config.yaml
balance_bias: false
beta1: 0.95
final_lr_fraction: 0.05
seq_len: 768
Below are experts of layer 5 (counted from 0) of a mixture-of-experts language model. Rows are named router (the router's row for the expert), gate (a neuron's input weights, with its number), up (a neuron's input weights, with its number), down (a neuron's output weights, with its number) and show model dimensions 320-359. Each number is 128 + 24 x the weight over its row's rms, rounded and kept within 0 to 255.
After each expert's rows: a language model's description of what the expert responds to; "raises" lists some tokens whose logits its average output raises strongly, later layers aside. This comes from a sample of Wikipedia text that the model never trained on.

# expert 8
router [ 84 154 174 133 121 145 109 128 112 154 123 118 101 130 138 131 127  96 132 174  83 132 110 121 166 132 117 123 127 119 138  88 120 103 117 109 139  99  97 159]
gate0 [103 158 116 117 170 167 121 126 135 125  72 121 147 170 125 116 115 143 126  99  96 152 137 150  76 135 141 135 141 131 133 100 131 158  91  83 121 111 118 116]
up0 [103 148 136  98 124 111 153 143 102 130 153 115  92  93 132 110 129 127 125 106 159 130 136 114 134 110 119 130 124 132 111 105 130 135 115  94 148 103 139 128]
down0 [ 92 142 140 114 162 154  71 158 110 148 146 139 100 110 153 123 121 118 106 123 109 126 140 131 125 109 156 101 158 108 101 126 140 113 106 142 153 108 166 127]
gate1 [ 95 148 112 124 116 117 160 154 105 117 187 116 124  93 180 141 108 139 122 149  96 142 136 150 105 117 135  47 155 146 130 139 109 144  52 101 121  97 155 102]
up1 [169 144 149 164 110 164 139  86 128 123 143  78  91 175  68 143 120  86 147  94 117 119 149 153 123 100 156 132  93 143 189 165 135 142 122 140 102 133 119 114]
down1 [105 119 119 126 101 144 146 158 113 146 115 147 104 102 129 128 158 112 146 131 133 130  84 129 146 124 123 141 138 147 192 140 120 152 131 130 103 121  68 141]
gate2 [150 166 152  87 142 110 155 104 109  65 154 111 105 104 134 119 172 152 200 167 147 103 154 117 139 141 168 144 135 139 127 113 118 117 153  98 147 131 106 120]
up2 [178 129 137 129 144 128 100 140 105 149  96 135  96 126 166 151 122 145 108 130 128 156 112  95 108 117  86 131 140 125 154 120 114 115 135 205 155  91 103 132]
down2 [ 79  92 126 139  99 156  94 113 139 107 117 134 150 122 125 157 127 118  95 122 141 136 109 135 128  99 138 133 140 146 121 134 140 121 114 131 106 134  80  99]
gate3 [118 107 133 154 127 105 131  95  93 137 123  86 147 133 129 140  98 122 126 162 139 122 138  93 113 122  82 166 164 135 131 158 149 128 176 154 104  71 107 128]
up3 [124 130  98  56 149  79  44 157 128 134 114 130 128 112 118 164 124 147 153 126 114 151 120 125 128 146 166 102  86  93 122 118 152 127 122 109 141 140 114 119]
down3 [127  75 117  99 127 114 102 143 130 151 107 121 125 121  97 201 120 166 153 123  85 144  71 104 150 110 161 104  86 153 152 103 150 164  84 115 147 159  99 125]
gate4 [139 132 111 125 123 133 121 126 152 113 110 150 121  98 156 189 101 143 145 125 168 108  41 154 143 133 116 114 103 145 100 123 132 144 153 170 121 107  98 123]
up4 [123 120 147 132 102 100 151 121 102 112 141 111 115  99 172 108 149 129 172 103 112 151 173 104 175 141 114 135 156 118 141 138 145 121 120 123 100 132  73 131]
down4 [106 134 122 106 103 116 150 144 139  98 139  90 143  81 128 125 122 104 165 148 138 174 147 176 156 147 123 166 182 146  78 120 141 139 152 157 122 113  91 121]
It responds to: Prepositions before dates. Prepositions like in, of, on, from, after, especially before dates and times: in January, end of the season, born on.
raises: " the", " ", " a"

# expert 11
router [ 77 113 118 177 100 137 144 126 103 126 124  75 112 156 134 109 153 118 178  91 109 122  94 119 180 124 122 138 126 107 181  90 128  94 103 143 117 120 122 128]
gate0 [114 119 212 140 113 169 154 113 136 124 143 131 159 138 154 116 103 123 115 108 146 103 127 123 137 150 187 142 198 143 132 159 136 117 137 183 136 126 137 119]
up0 [141 192 118 109 109 107 135 143 108  91 125 125 117 130 151 101 144  94 150 138 126 170 157 159 144 103 123 151 130 107 150 153 161 131  99 102 140  78 144 132]
down0 [121 107 154 141 117 135  99 156 153 108 124 115 158 169 106 116 160 165 127 131 105 164 116 125 108 132 157  89  73 150 137 114 132 164 165 107 145 159 146 134]
gate1 [118  97  99 109 101 112 139 139 147 149  89  94 115 142  78 139 129 155 200 132 132 129 113  60 137 144 109 124 121 143 178 117 139 133 129 137 114  78 128 107]
up1 [ 63 170 118 113  94 145 183 107 131 155 148 126 127  88 131 137 131 109 130 169 129 131 118  94 148 135 101 147 120 190 149 144 158 148  83 104  88 148 125 102]
down1 [142 126 165 119 146 127 133 122 153 126 148 146  84 104 137 126 130 176 100 163 143  94 122  88  85 139 151 127  60 134 166 129 129 135 136 128  99 164 121 150]
gate2 [120 113 124 117 138  98 110 140 139 120  55  84 114 147  93 142 135 113 119 109 156 111  99 127 113  79 125 101  71 102 151  90 113 121 126 109 125 155 104 135]
up2 [143  96 176 142 146 127 139 142 135 136  99 125 135 136  98 149 112 182 127 130 136 100 147 199 122 185 115 102 124 136 152  85 161 134 134 118 137 123 131 142]
down2 [119 145 161  99 163 139 107 118 171 156  92 146 103 154 162 101 117  57 138 159  69 124 104 111 130 108 100 103 154 137 110 103  85  91 118 141 131 127  98 152]
gate3 [121 139 133 121  99 153 154 143 117 106 125 105 136 132 116 116 110 158 109 125 106 140 130 151 150  96 134  99  79  72 142 138 117 130  88 125 129 117 127 111]
up3 [106 160 128 134 110 133 140 154 175 101 151 125 160 142 118 116 114 112 157 139 146  51 147 156 155 103 152 120 154 145 106 115 132 112  95 179 103  81 134  86]
down3 [120 112 122 122 152 137 152 116 117 109 138 123 126 151  84 129 142 148 133 111 121 138  79 119 162 134 134 103  98 151 145 149 102 134 127 114  69 102 129 131]
gate4 [124 139 159 100 143 155 118 169 175 117 132 125  93 147 111  86 108 213 105 140 122 144  86 146 124 142 122 162 138 116 149 138 128 137 154 152 151 163 115 163]
up4 [137 143 147 150 106 103 108 114 105 163 109 127 164 109 136 174 128 156 147 124 110 149 138  77 140 155 152 128 123 171 129 167 109 148 119 128 104 114 113 118]
down4 [113 137 147 157  97 111 173 113 121 114 115 126 127  87 109 103 166 168 133 117 139 154 149 135  73 131 137 106 142 112 108 166 138 119 131 120 152 140 144 115]
It responds to: Ordinal and consonant-cluster endings. Ordinal suffixes th, st, nd, rd, and consonant clusters inside Slavic, Germanic and Turkic names (Jedinstvo, Białystok, -berg, -mann, -ić).
raises: " and", ",", " in", "."

# expert 2
router [129 133 161 138 119 162 105 127 136 154 112 125 111 162 129 135 143 144 135 158 104 150 134 114 119 155  92 128 125 129 130 117 142 106 139 121 111 141  91 151]
gate0 [151 103 181 106  73 178  76 132 150 117 138 126 144 104 109 126 113 116 138 163  95 147 110 180 114 152 127 149 140 168 139  54 103 148 133 139 125 173 137 162]
up0 [135 123  99 150 176 145 103 117 154  92 123 109 137 128  75  97 136 156 105  96 127 138 138 136 164 129 147 109 103 134 176 143 114 161 144 130 107 104 120 121]
down0 [124 121 133 147 151 157 131 126 172 101 113 124 163 102 108 160 121 123 122 134 134 114  97 115 155 106 141 129 145 147 162 102 157 143 102 128 120  95 124 107]
gate1 [143 109 132 112 144 109 110 177  50 180 125 138  90 151 129  74 139 131 127 124 116 118 151 128 154 149 114 162 130 146  91 149 127 133 124 112 133 108 110 140]
up1 [116  95 110 122 135 136 141 128 120 114 134 102 175 142 121 140 123 106 144 134 123 137 130 161 157 134 175 117 172 133 154 124 102 137 125 167  94 117  98 120]
down1 [137 182 152 115 107 107 131  97 146 167 106 169 114 152 127 108 115 108 132 127 101 124  75 110 111  98 142 155 142  99 135 105 146 135 151 141 153 146 164 138]
gate2 [136  80  96 143 138 141 137 105 121 132 118 116 195 111 142 123 124 126 144 126  89 148 157 131 144 116 132 133 134  82 136 162 104 104 158 121  90 124 128 116]
up2 [117 129 162  97 117 124 131 180  85 126 109 101 106 151 134 188 165 136 138  96 117 157 117 129  96  74 120 110  94 136  99 158 134 136 147 130 126 144 184 139]
down2 [115 155 132 131 143  88 131 173 138 126 166 101 122 153 104 126 160 140 134  70 117 103 122 134  90 164 147 129 139 141 130 134 127 111 136  92 161 107 125  76]
gate3 [131 134  78 167 180 123 156 125 135 162 148 142 151 165 118 151 165 123 156  89  93 139 110 151 127 123 109 165 130 148  88 142 175 124 116 116 133 115 127 133]
up3 [112 133 128 136  89 113 113 115 120 102 115  80 148 123 131 113  88 121 128 146 118 112 103 124 111 139 143 144 135  96 124 108 100 143 101 163 141 155 122 133]
down3 [146 164 115 147 151 152 145 145 134 126 125 140 149 149 108 117 139  96 120 173 120 130 143 137 119 148 166 142  83 123 159 159 116 121 114 130 126 121 123 112]
gate4 [137 117  95 148 134 160 135 173 146 166 128 197  97 164 101 103 138  89 154 141 141 143 147 145 148  87 154  82 152 123 114 126 156 136  83 143 128 125 112 111]
up4 [155 107 128 150 132 106 133 100 138 138 150 102 125  92 126 118 118 111 122 128 123 150 130 126 155 127 131  92 146 150 133  86 122 155 131 155  93  98 137 138]
down4 [105 122 128 152 117 159 174 139 133 122 106 173 150 112 131 163 151 137 148  90 122 135 152 184 139 152 143  86 179 148 122  88 133  91 139 155 108 134 167  99]
It responds to: Word pieces, film awards. Mid-word fragments like ar, at, er in names, plus film and award vocabulary such as Best, Film, Nominated, Actor, reviews.
raises: ",", " in", " and", "."

# expert 13
router [ 93 152 139 156  88 160 131 109 174 106  95  80 143 138 130 139 144 131 157 139 115 106 123 127 130 122  77 111 132 112 129  76 157 125  98 183 141 166 125 136]
gate0 [102 136 140 104 156 103 144 128 161 129 136 109 150 122 194  95 107  88 104 148 124  86 157 159 132  64 106 151 104 114 118 151 146 177 121  86 114 162 153 111]
up0 [123 134 123 124  69 163 135  98 119 105  88 106 125  92 116 140 129 131 157 142 159 156 176 102 124 109 125 116 157 131 146 149 101 112 119 140 125 129 128 112]
down0 [126 105 109 148 147 157 154 122 131 134 104 117 117 106  96 125 165 149 139 146 117 179 134 135 144 115 145  74 162 145 125 143 101 124 135 140 115 113 132 149]
gate1 [175 103 120 113 104 104 139 123 159 120 132 146 184 104  52 132 122 121 133 155  93 130 159 148 140 119 132 126 150 125 141 109 119 138  97 113 149  86 124 170]
up1 [176 158 121 122 136 114 140 127 116 101 158 120 149 147  97 114 113 174 112 125 162 130 116 114 125 121 121 123 114 101 102 107 100  65 103 170  77 173  88 145]
down1 [103 119 132 128  91 126 109  88 123 179 140 126 112  98 131 152 105 118 131 110  98 136 127 147 130 145 117 140 160 157 110 132 149 108 104 108 152 139 126 115]
gate2 [116 115 111 145 127 168 147 109 155 120 149  76 129 146 134 161 144 120 137 166  77 120 124 152 143 180 133  94 116  96 109 127  97 145 105 144 137 108 143 102]
up2 [101  95 113 141 122 143 145  87  92 125 130 148 118 102 125  85  91 153 123 145  95 118 128 137 122 118 133 108 127 166 148 124 138 151 151 151 113 142 115 117]
down2 [139 170 108 113 145 131 126 169 172 111 114 109 126 120 119 137 126 161  99 121 144 188 166 106 150 130 130 139 108 120 145  99 100 104 121 121  86 162 130 119]
gate3 [133 158 144 160 123 106 108 118 169 128 132 129 158  83 106 137 140 117 141 111 124 141 147 109 118 149  91 130 130  83 119 109 147  80 173  93 142 110 135 135]
up3 [169 142 122 164  92 118 109 145 109 159 154 125 114 163 105  83  88 128 124 115 105 114 150 132 112 138  64 141 157 139 101 141 120 141 112 107 119 107 154 112]
down3 [ 96 122 151 181 124 164 156 155 128 132 145 113 138 109 110 122 148 150 162 122 101 111 130 101 116 104 140 154 103  81 132 134 126 105  62 161 165 134 134 169]
gate4 [116 107 139 171 107 154 176 133 106 114 157 145 130 134 153 173 134 117 132 143 135 123 119  77 103 128 161 199 122 147 148 183 129 156 124 117 124 122 166 157]
up4 [160 111 107 114 142 129 126 105 130 134 144 150 107 122 146 144 125  75 146 135 131 166 147 132 118 111 151 133 147 110 153 130  93 184  87 174 136  41 113 131]
down4 [109  92 141 147 149 140 136 111 110 120  95 120 128 118 117 158 139 131 121 112 112 122  96  74 118 106 137  89  97 161 115 103 111 170 100 152 111 117 152 131]
It responds to: Auxiliary and main verbs. Forms of be and have after a subject, such as was, is, are, has, been, often in building descriptions and histories.
raises: " a", " an", " part", " one"

# expert 7
router [ 90 133 113 162 128 145 136 121 121 167 130 118 125 105 135 158 148 110 117 152 109 162 131 104 167 117 125 103 128 132 159 121 121 128  92 151 118 103 113 157]
gate0 [140 116 140 144  88 123 110 129 163 184 113 147 125 103  92 133 141 135 105 154 127 109 140 127 133 118 140 162 133 137 111 116  89 101  99 161 161 109 133 187]
up0 [116 122 112 153 152  95 119 110  99 144 123  92  98 148 134  96 138 133 110 137 136 106  89  86 142 107 141 184 112 138 121 136 140 145 142 124 128 123 117 120]
down0 [150 126 145 106 134 155 151 159 117 143 137 127 131 138  95 117 139 100 124 123 121 104  89 128  88  97 137 130 100 129 120 160  65 108 134 121 117 157 161 133]
gate1 [165 111 120 124 152 108 107 132 130  93  89 107  83 130 159  94 140 106  96 108  95 110 129  99 118  89 111 156 127 137 101 101 191 162 131 147 143  84 113 160]
up1 [150 124 148 140 147 110 102 153 118 150 109 115  77 104 189 123 102 143 138 105  98 121 170 104 130 108 181 116 152 102 130 163 147 129 150 152  93 121 117 161]
down1 [147 149 105  94 132 126  98 153 122 124 132 119 113 109 142 175 151 108 130  96 129 142 110 125  79  95 140 116 151 123 119 120 129 189 150 124 123 164 107 152]
gate2 [128 117 114 131 141 140 115 133 122 125 135 147  76 120 119 129 157 190  94 186 153 128  93 116  92 127 102 127  91 156 193 127 114 109 132  88 110 100 153 121]
up2 [145 131 158 146 140 160 133 127 115 119 187 104 154 152 149 123  92 105 126 115 139 128 166 123 122 116 124  94 162 126 119 157 119 114 139 106 113 113 130 147]
down2 [155 119 106 117 189 162 167 126 143 113 154 120 142 146 126 166 134 123 153  81 134 174 147 137 126 132 104 135 111 164 115 124 162 161 203 140  80 151 134 140]
gate3 [126  86 111 110 139 109 144 120  98 151 139 132  94 106 134 163 134 123 115 141 134 107 160 123 163 143 135 147  97 117 122 156 100 118 152 108  98 150 131 117]
up3 [119 183 106 138 160 148  89  94 152 174 117 114 136 170 130 125 132 134 150 116 128 128  93 104 171 102 119 157 111 154 124 132 180 116 106 122 143 133  92 156]
down3 [130 155 156 108 127 117 144 118 143 144 110 124 122 145 138 131 121 105 151 111 112 177 148 129 137 110 133 127 101 124 119 130 121 138 100 119 135 136  99 104]
gate4 [137 127 100 163  82 126 159 139 133 153 180 127 116  87 131 130 179  89 145 133 128 120 126 135 100 141  98 151 188 121 167 146 145 116 128 133 116 142  94 169]
up4 [154 130  87  96  74 109 136 140 166 126  82 108  86 105 143 144 113 155 104 123 142 161 116  98 162 135 155 133 132 127 140 113  90 119 127 108 152 161 122  64]
down4 [140 136 147  92 109 122 149 100 131 111 133 137 143 135 146 124 105 135 108 167 161  88 114 155 135 148 109  98 125 149 124  96 155 126 100 137 161 104 110 132]
It responds to: Word-ending suffixes. Suffixes finishing common English words, such as -ing, -ed, -ation, -ous (dumping, porous, conversion), plus plain adjectives and nouns like strong, water, cost.
raises: " in", " and", ","

# expert 0
router [ 75 124 130 168 124 163 132 159 119 151 130 116 114 117 142 132 148  86 139 170  78 118 143 132 140 124  90 101 102  85 148  90 129 161 128 134 152 125 119 112]
gate0 [131 166 166 110 149 118 114 100  97 144 125 158 133 153 110 102 126 155 163  80 131 137  89 172 130 138 148 113 135 106 161 151  98 112 128 128 155 102  86 113]
up0 [140  90 156 135 112 125 159 122 112  98 117 130 141 119 165 158 170 153 116 168  78 116 146 108 151 159 152 137 130 100  96 120 121 180 117 144 144 124 107 152]
down0 [133 159 162  94 116  80 117 124 135 151 135 128 127 130 147  96 114 135 116 129 144 177 150 127 183 130 130 113 143 133 131 122 130 127 146 149 131 120  83 138]
gate1 [116 158 154 157 152 149 152 145 106 133 126 122 131 126 125  88 103  92 143 124 115  99 193 123 111 145 145 110 136  62 128 109 111 132 128 113 125 130 116 165]
up1 [140 152 123 146 106 150 166 150  95 117 178 121 127 147 152 115 114 139 112 103 115 147 161 105 133 147 171 124 120 111 116 119 139 133 160  68 127 108  95 145]
down1 [112  98 167  99 106 180 149 165 112 127 137 118 151 124 115 150  81 114 114 125 112 123 136 172  86 115 163 129 146 145 112 105 137  91 117 107 117  91 150 138]
gate2 [121 117 129 108 126 122 126 121 121 126 140  98 139  91 159 100 183 117 124 124 106 121 149 133 129 156 105 105 119 133 124 106 130 103 137 122 115 139 144 135]
up2 [148 117 119 138 123 126 124 122  71 125  88 102 147 120 116 106 151 104 164 162 133 103 135 119 131 134 125 129 108 105  74 107 123 140  87 135 108 169  72 127]
down2 [129 126 141 126  85 142 130 154 133 148  99  91  79  97 100 124 152 143 149 143 109 107 137  87 101 141 130 127 123 159 124 100  94 104 110 118 101 147 121 139]
gate3 [119 147 116 163 174 105 110 109 136 102 155 118  97 121 110 154 117  85  72  94 148 124 152 107 108 162 166 129 104 108 109 138 126 148 116 111 182 120  88 147]
up3 [ 99 106 140 139  95 158 176 120 107 130 139  96 131 151 109 107  74 104 109 106  99 127  93 162 120 136 126 132 105 129 142 101 111 145 154 112 146 128 125 143]
down3 [ 93 145 152 107 123  96 111 117 176 162 119 131 106 136  91 142  98 118 111 110  82 134 109 141 122 119 154 108 139 136 144  89 174 145 147 144 108 143 131 129]
gate4 [ 67  90 112  95 131 146 152 115 151 144 116  92 156  88 134 132 108 138 139 143 163 124  94 128 142 127 144 135 141 119 156 142 125 138 164  86 148 116 114 136]
up4 [100 181 113  81 103 132 140 148 146 167 112 121 126  96 106 145 127 143 129 147 131 148 146 155 116 117 151 104 152 180 121 142  99 139 129 114 144 154 102 157]
down4 [120 110 137 150  81 136 104 126 106 166 111 152 132 114 145 172 153 113 139 121  98 173 148  91  89 117 105 130 115 152  94 101 126 137 101 112 135 129 107 166]
It responds to: Table and list delimiters. Pipe separators in wiki tables, list-initial hyphens, colons, semicolons and heading equals signs, as in results tables and succession boxes.
raises: " ", " T", " B", " D", " L", " P"

# expert 12
router [ 95 148 111 145 142 150 134 135 119 121  90  97 117 106 136 161 180 160 172 127  81 155 179 137 149 109 106  79 128  96 183 110 119 106 112 142 134 154 100 127]
gate0 [161 103 165 117 143  98 171 133 155 134 132 120 143 139 137 124 158 140 166 124 136 110 103 145 119  70 108 105 112 125 135 162  59 110 101 158 160 132 108 121]
up0 [151 139 130 140 111 128 136 130 108 110 112 133 120 128 119 147 109 101 130 129 120 187 184 127 139 119 120 145 126 137 157 125 133 116  79 103 125 135 126 128]
down0 [132 155  96 159 153 126 110 126 125 130 100 158  85 117 139 137 124 116 113  90 141  90 107 134 121 170  98 117 134 194 126 133 120 137 107 117 158  86 154 102]
gate1 [141 135 137  99 120 137 109 154  89 158 110 113 124 146 123 108 138 115 130 118 139 133 152 106 121 137 189 115 140 164 149 138 146 143 121 143 137 124 118  89]
up1 [130 126  85 111 131 125 138 103 116 136 149 124  86  95 129 128 112 115 107 145  72 127 137 139  93 137 185 138 126 132  81 136 104 107 127  87 118 104 125 121]
down1 [105  99  92  91 134 146  98 107 120 105 124 106 132 107  84 152 128 111 180 123  93  80 127 128 119 116 153 132 130 174 145 151 122 135  82 117 143 122 182 134]
gate2 [129 125 161 104 104 126 128 100  88 123  76 100 155 132 157 132 105 122 130 124 169 102 117  96 151 105 125 132 142 101 143 111 147 119 134 150 121  97 139 224]
up2 [167 154 114 163 111 145 163 168  94 136 147 135 139  86 113 128 163 156 114 139  95 167 131 119 148 135 117 154 157 132 148 137 122  63 121 126 148 148 122 112]
down2 [135 116 159 163 156 147 105 110  91 132 154 128  86 142  85 141 170  94 129 112 136 109 147 120 125 117 135 108 126 121 133 122 132  82 136 155 136 117 136 108]
gate3 [138 153 172 115 147 124 138 167 121 133 131 165 130 139 134 146 121 164 117 110 138 136 103 155 153 165 108 147 139 101 142  69 149 121 108 159 115 106 117 130]
up3 [135 139 141 124 147  97 122 177 120 101 163 121 157 145 138 158 123 103 133 132 143 128 146 105 115 142 197 120 146 124 138 127  86  94 127 128 105 143  91 133]
down3 [132 113 167 145 133  98 113 155 111 141 102 150 124  97 180  81 164 138  99 138 135 144 124  93 153 134 107 141  93 131 115 127 110 139 135 149 144 167 131  99]
gate4 [132 139  99 148 148 170 175 115 131 146 104 128  94 117 143 114 118  90 102  69 136 140 119 133 128 110 118 199  97 110  90 150 135 142 127 126 118  93  95  97]
up4 [157 149  95 135  95 186 144 146  92 138 148 158 114 121 118 112  96 160 128 115 151 163 165 114 125 144 165 122 148 123 136 132 111  87 149  98 120  91 126  68]
down4 [156  91 132 136 176 108 123 106 126 111 179 103 131 148 115 107 160 121 116 147 168 109 154 156 118 141  93 113 138 198 151  98 120 146 114 154 148 113 145 105]
It responds to: Place and institution names. Final pieces of proper names for countries, states, universities, counties and leagues, e.g. United States, Baltimore County, Minnesota, LONEOS.
raises: ",", " (", " and", " in", ".", ".\n\n"

# expert 5
router [112 163 139 138  86 133 134 179 130 128 117 154 117 152 115 130 166  92 119 136 114 139 166 136 121 146 111 135 125 118 128 118 145  94 132 135 137 150 144 136]
gate0 [125 133 159 143 130 169 170  62 146 130 120 123 149 116 148 117 148 125  99  95 113  95 117 113 100 167 175 139 144 108 128 134 117 120 163 106 173 102 140 131]
up0 [ 97 108 128 118 121 145 109 120  71 125 131 135 125 139 114 163 110 113 139 121  99 104 171 155 105 122 118  72 127 109 102 117 164 119 112 103 109 146 113 140]
down0 [186 101 106 122 114 113 138 107 152 128 136  84 142  73 144 131 194 130 113 131 128  98  99 112 133 124 109 130 100 122 160 133 173 147 171 120 125 139 120 145]
gate1 [177 141 124  98 109 147 138 103  96 148 122 149  78 123 106 159 152  98 154 159 113 106 170 148 153 123 121 126 110  84 116 129 147  90 141 136  94 134  94 170]
up1 [110  93 131  80 120 133 133 123 167 116 184 103 165 119 161 130 102 177  96  87 184 130  80 113  83 114 160 117 124 172 173 132 164 149 118 102 134 158 101 129]
down1 [166 112 153 121 143 106 107 136 114 163 100 129 108 142 159 127 145 113 127 162 145 109 114 192 115 134 112  98 146 112 163 138  99  91 143 138 110 162 137  91]
gate2 [100 159 162 170 147 147 147 152 132 100 156 141 103 101 131  89 112  76 138 117 172 146 147 123 144 121 145 101 132 115 134 155 111 151 134 129  88 157  99 127]
up2 [ 92 133 110 146 138 130 118 138 132 130 104 135 102 163 102 127 145 154 132 112  61  83 157 164  77 106 147 107  98 127 110 104 157 101 174 130  86  47 155 106]
down2 [151 143 115 102 131 134 146 170 134  89 152 152 161 149 102 118 158 163 117 109 152 122 136 104 157 140 117 130 137 127  97 101 115 129 139 111 115 138 132 133]
gate3 [131 165 128 150 135 107 118 123 168 131 125 145 155 132 160 115 165 152 126 123 109 129  90 114 113  97 144  97 132 127  75  97 160 120 144  81 143 114 165 167]
up3 [141 140  98 118  90 127 109 124 181 130  69 121 118 112 133 157 107  90 133 108 145 134 116 101  92  78 148 114 113 125 143 128 130 127 113  99 141 102  99 117]
down3 [122 136 149 117  54 157 118  95 112 123 114 162 160 127 136  91 142 111  98 159  85 124 129 116 119 136 138 134 112 100 163 103 150 128 112 134 143 122 136 178]
gate4 [139 124 186 164 121 112 153 100 159 134 119 106 132 108 156 169 127 160 134 155 143 162 131 124 118 110 119 107 100 181 106 186 130 138 121 171 108  76 105 134]
up4 [124 124 166 122 124 119 138 150 186 108  97 126 129  90 113 133 158 133 122 150 152 115 154 157  98 131 143  90 126 152  67 112 153 156  90 121 108 127 100 108]
down4 [148 148 185 112 155 141 184 217 144 138 153 159 119 127 109 133 173 107  46  90 135  96 102 107 114 172 101 112  66 139 129 128  83 140 114 123 153 117 123 115]
It responds to: Infobox digits and fields. Digits inside dates, years and codes in infobox lists, plus field words like Genus, Population, Website (UTC+01:00, ISO 3166, 2022–2023).
raises: " in", " and", ",", " "

# expert 10
router [ 93 118 104 177 124 102 120 115 102 125 108  90 100 151 149 145 146 131 207 154  95 152  92  82 139 134 142 110 126 108 131 120 140 127 116 159 130  83 110 144]
gate0 [107 126 147 137 146  99 116 133  97 116 150 131  92 116  91 155 145 134 159 114  88  99 142  86 161 126 126 148  83 145 145 143 166 114 133 116 177 116 111 139]
up0 [127  91 121 139 103 137 159  92  71  94 150 132  77 120 134 131 144 141 128 119 112  95 120  90 181 134 127 145  89 176 150 124 161 142 149 124 148  96 129 153]
down0 [ 93 165 149 122 118 127 153 141 135 163 120 158 152 148 118 159 161 118 149 136 120  98  77 132 167 112  97 115 169 114 171  97 105 121 121 156 123 112  75 121]
gate1 [136 107 112 140 158 141 174 115 114 131  97 113 108 105 117 131 129 126 118 149 132  74 157 131 182 146 160 139  95 188 108 130 130 125 136 114 144 120 134 143]
up1 [126 146 138 106 161 101 180 140 146  88 125 125 103  93 125 150 132 125  87 153 159 106 141  99 137 151 131 193 102 157 140 155 133 143 162  97 117 151  99 172]
down1 [125 136 101 117 183 117  90 149 156 133 147 102 154 101 122 125 157 146 138 112 132 156 140 157 153 114 126 161 147 150 121 116 144 122 170 131 139  99 134 114]
gate2 [139 131 115 119 150  92 121 152 121 111 103 146 163  96  99 143  92 150 136 145 149 137 179 154 110 125 130 101 103 147 132 152 101 112 132 119 123 160 106  49]
up2 [ 68 112 139 120 147 105 147 160 113 115 118 157 154 112 118 161 134 134 121 144 156 117 154 109 137 109 165 107 139  81  89 130 126 110 122 129 110 136 129 132]
down2 [120 139 110 140 123 115 131 138 122 111 145 126 120 122 134 117 163 150 163 155  91 145 102 163 134 129 131 147 124 120 157 110 143 160  91 126 123  90 149 147]
gate3 [125 109 153 146 141 119 116 121 147  79 127 135 145  76 115 112 131 150 155 128 123 104 127 207  98 138 137 120 159 180  94 135 123 119 113 101 175 131 136 141]
up3 [118 128 200 159 118 125  82 120 138  94 134 140  84  97 102  86 131 165 165 153 118 147 135 166 115 136 124 122 140 149  74 118 104 130 129 122 163 168 137 147]
down3 [157 137 115 125 109 160 143  68 117 110 122 121  89  96 106 110 151 131 106 113  74 111 129 146 136 133 154 140 199 112  89 148 109 122 134 120 141 150 144 116]
gate4 [153 143 124 130 183 144 134 153 144  92 129 126  96  79 102 137 142 128 121  99 179 103  95 116 123 120 165 116 143 126 166 138 135 109 124  97 122 144 120 155]
up4 [145 130 128 149 142  97  85 111 106 131 160 145 125 129 107 129 111 168 144 107 129 146 149 140 130 154 125 120 125 154 110 123  98 120  86 110 134 120 104 144]
down4 [167 142 102 121 115  97 143  84 128 132 119 126 125 123 126 152  71 149 173 149  95 149  87  99 173 124  79 105 106 129 127 137 118 126 139 144 168 168 126 133]
It responds to: Digits and number spaces. Digits within numbers and the space before a number in dates, poll tables, statistics and money, e.g. August 19–20, €1,830.
raises: "2", "1", "0", "3", "8", "5"